From a checkpoint of a small mixture-of-experts model trained on Wikipedia.
Training: a variant of SOAP for the experts, 5185 steps.
Below are experts of layer 4 (counted from 0) of a mixture-of-experts language model. Rows are named router (the router's row for the expert) and show model dimensions 0-191. Each number is 128 + 32 x the weight over its row's rms, rounded and kept within 0 to 255. Numbers have three digits each.
After each expert's rows: a language model's description of what the expert responds to. This comes from a sample of Wikipedia text that the model never trained on.

# expert 15
router:115144179110102158172090135090067091115122094172151152182100093140105113129130151089120154157085153121174113093141152168093109082141130157164165158144148171086129166137150081128147085121121118155110167114096108163164174083082127074152087118180084103146154152145176087064078140101154161111184136092127134165131171169103179168172112117105083082109088170120105162098078096141142144103178104150165146094145189130087166172089179099119146167106081087175168131150089101134113154121092183168125138137098080102173169163145114107171186150181142097110113110157091150115125160167139161088
What it handles: Head nouns and suffixes. Common nouns and plural suffixes after the, his or a, such as city, team, conflict, purpose, and jihad-ists, terror-ists.

# expert 12
router:106180175126083157144104162109078076137091089156142171163117103154095129099107122137108174141161136098167086109159131169090122082142161166181152170149124171104116149134148074161108122137092141142132155110086085156159147110073119105186085115128110104166170181100137104090095159113192171106185134151165115169127167158109161152164102137108091095135084156115096137083131105127177135087152121163160132102128180160096150187084123102136157167108069094166150137165081091135117136114106149128075142124046059125169093171115109100174141181140172087063104079162089158093159132144132165113
What it handles: Apostrophes and name openers. Apostrophes inside names and elisions like Sant'Elena or l'amour, possessive 's, and first pieces of names such as New, Mc, St.

# expert 14
router:107149155094080164145081149096089072116134105177141174174101106125116125132123157102113138149107152112189086131140154184101114069146148161166175148178146163070099136143144094160133095136108148138087177136089108158174159097096120080164103102177085093150151178115162087063121129093154153075181131118123135165132154170085184181178123111097094092108099167120082168117072090133150139107180091167164129101125182130080140173119153089098143178106090107156170121167103087150114160103088161137106143119123097106184170164149122096166172181170176087121097106140079150130119147167148154113
What it handles: Past verbs and table cells. Main verbs after subjects, such as moved, joined, learned, grew, and closing parentheses, blank cells and pipes in tables.

# expert 1
router:131097140081104173134106201087097105156126128165139130139119155137162098130153116115109149117136169112167108152136147163083123102136130138152143121141153161106178165114149095169119081088157085135071149166119085132160148094096125097161086113140095076139102157091143090101131182088188179069160194168101112144158154157110170121163128109098095066110115167093120173050141111165162136110180073157182110076115141100121049145122166099131211197063090097139149155190126127186106147095103143148127150128104144088147170171126097126142170156144133117075109086151078138136148109157155154145
What it handles: Determiners and table pipes. Determiners such as the, The, their, each, its after a preposition, plus pipe and semicolon separators between numbers in sports tables.

# expert 6
router:148175157109117185153106205130105102142137093132149122156139113132204140170106115149085102100151158063174123129085152155144103125128137164128181083144165164114148167136122132166101095068170140081113122145084109165153167119119174111121085120173079121119137144086181107088088174155189174111121199146120125161163134170088150126162123084088075083113110191143109153137167111098044125096116111147171151059128118143090162137117127124111155161094118121205165155141094087110118119122089131154121182097121116054192141201134101113169118141155158096104115089139100141079142145148119162122
What it handles: Proper-name heads. Capitalized nouns within institution and event names, especially World War, United States, League, School, Army, and adjectives like American.

# expert 9
router:091153156101098152156084153111084084114129095162150162167102090124104115145115147124105135149099157118176101111131162183092101082148157164165169162162124179085112128137135102174127110140101139157100162090089107176184183107081129076161115099185101082158163172122167088082098141087135149085189122100103140164127155177080171200177128106097089092103084166124103159117087086120153132124189088147169121119140169125091131182094151103121153173105089093150176111163090103135094130100085166132105159141111093114166157191156128110176162186173174097123102116151086158129132147166157175116
What it handles: Table cells and places. Numbers and names inside wiki tables and lists, such as vote-total digits, country and city names, brand names, often right after a pipe.

# expert 13
router:086128182118141182144102150064120091096154127145165181127145112101146104162100114122135125130052173130153128143158143158141072101157118157135150173145139168121122095137118059121117176169087173192150205047079114160148167111106093078118070098149117074123166152212155113105134174122106159075185097120125131152121157144095135158137125115108077105096064146097093162087147123156112122120148137138151119105124163161091165146094168112123133189122109106163147181132057104125159154096102146127090148067116121097180129136125157090133181169216143117110118091117100164129104129174118148110
What it handles: Line breaks and headers. Line breaks ending infobox or table rows and preceding section headings, plus header words like name, Year, song, record, Date.

# expert 7
router:116166166120081164140083149106093088135133098174135171177102105113108134136099167105106139148100137129177098132131167185108101093163155150169149155165135162097085131136137095155128110121109129144099176103087121171173183084089128075163109103175085083134166180112163090081100139085145157082181126105131143163141159164098172175171105119094089087116087173127098161104091106139152131109198094165170130100122178124087122169096152090093157181080083099170155128164086100145110133097081160133104144121113103091160166167159120088175169173177165093112104110152061172119138160157147185106
What it handles: Mixed mid-sentence words. Pronouns, articles and adjectives mid-sentence (them, many, only, a) plus mid-word suffixes like -ising, -ively and numeric cells in tables.

# expert 5
router:129128148147110137095101143134113128112094080176175133163135123146116125134066196096113168136170115125152103145117150151060101096171146132140143125153154169092115173104149101194189124167163083163158115099127098159126134082080174094131143126104113087135103140085119108112106151105108130103138067122102137154131133127094172135171116114092097113119124141109122160134100081208068169118175109165132145126108165105115052153121149100096113183000109103131147170161102121154146181097086157072070140062116139100140180127117120107137172175135179099118083119102089165077113114185150157142
What it handles: Prepositions. Prepositions and linking words after nouns or verbs, mostly of, also to, in, for, with, by, from, as: herds of, supported by.

# expert 10
router:053145140108095172110091171099123090064135121174160158111113127153093140077107133128129128211090104101148150069162151149123140117149109147161146094148113137099114165127119087145172173144093145167124181079110078174146132070093085066100150074135101091166170186117144099107138119093155171115135108140173106164102127127097158124167071122113110102044090140086107095150151097132097108102149111166152101111082164129122196141127136127118132145070093088132155080149120143124137102099089170063056110110132113122165116150135133107123132155138182127147079028153097163087098159136145155179
What it handles: Opening brackets and conjunctions. Opening parentheses before years or numbers, table pipes and quotes, plus clause-linking words like but, or, while, however, although.

# expert 0
router:131162168118093160078102166141090060156060075142168122151129097137103142094112135092116163105126160153143071122102162175105153092146188153143179181171127143066159133212102114140096091118135120111085151145095109148201186122093091136172107123163136113133129153116154140073129128120121143116140165160147098177149147181094144145151121123083118115123092171061087125112099132150140142063120128159139116123131188134059157164120096077061146125132074106079159116140100093112124081092099148123142150150083072093156104099184074097183135163124135084149121124134082158134178111166154177150
What it handles: Foreign name fragments. Short word pieces inside foreign personal and place names, especially Dutch, German and Slavic spellings, such as Dij-k, Ger-d, Te-j.

# expert 11
router:095169175093084157157095154112084085116132103160149169190126104133115125140106157121112118141099145118175104112150158174104094079162162165169154175157136171091102135147127115163135100143118148145096150112095130184183190084089140091172101101169077086164163170115162085081110135097154152094193132098136131161134163181094174168171124122096075091116083160143117158094094095130152146109198096145181151107142161122076124177083152097093152174103105095159194121158093095153108156112093153142110141137102100096178148168147130095172185188172166097108109121155081157123134146175152161118
What it handles: Word continuations in credits. Word pieces and numbers ending names or titles in music, sport and taxonomy text, such as Lear-month, Power-team, et al., million, 1920s.

# expert 8
router:075181163142095166171080127129068079101114118133152153164142102160064132089139129123109143135107168122147069107180130177090069058131113154098165131134160153100126142144127090120099116146176147179141123137094100138177172077110127081137137102160116096177181160122148070106106133104177174110166101096102131140159134153107155147154127095123096061111094150114154140149079098097134108073175069164164159110159161079102202156102157086073127167111084075120162139159079113157062117104083154193076133162138125117175122150139112095155148154131170108115101113151099160136159144170136157091
What it handles: Hyphens and range dashes. Hyphens and en dashes joining numbers, years or compound words, such as 2007–2026, record-keeping, 41-43, plus slashes and coordinate digits.

# expert 2
router:100163160086079135185123144110109103162077067144179126150152101114156173104114152165115104119105141160166085055103197153126075112190087157141177096151101162062158075124139112136141132160166130102136137128094168146143179098115169125134141092142102134138140146186213135098048090089140118120146132103152192146197155206112167155144074077094136123137100182146111129144140117163157149131110124145169157089150139158030161153074136116123153104129104095155153146149094108118074142126098177149152140111136073151153145125139147114161155140146147089139114158188102147142146148178144147142
What it handles: Mid-word English suffixes. Middle and end pieces of ordinary English words after a short opening piece, such as ty-p-ically, foot-st-eps, Francisc-ans.

# expert 4
router:127112158091112141163104129116073079108154128167129143166078080142104131136118119091105156178179111097146074126152167147097159096151103131181164150175168160109110098091132130153118165158089138182121155108096116150176161078116158069189121104204071102141159145136190119093081119135125137075159117141049176160157107140098163215151123130131077114075113144135115170153126097126120080103162133123168100131121159166086116177093134101112143200124093100204170098152105127157101084114097159140123144150115100149166162125143104133165210159156136086127106096154112155124084151148158148075
What it handles: Sentence-ending periods. Full stops closing a sentence or paragraph, including ')." and ".', plus a few particles like up, down and dollar signs.

# expert 3
router:067150126125090136135093133097086125085148104167144144132084109092119156149108161187077087144122179130139137163180136136106165101158120178155145099176121154114134133207106114159157109172152107100081168138102115170154105100085138103191154098160106080156174145182128058096128103123146169049164141147111136164112124128097141141172085120092113088055096118140085165094093043139134146137191137157148142128177136081112095171133115112085134175096121099098152145150146109157089127140119173073143191119120103123145154186186113098133093168190156122156063133120119144078134182113108132138
What it handles: Commas, and, copulas. Commas, especially in place names like Cook County, Illinois, plus the conjunction and and forms of be such as was, is, be.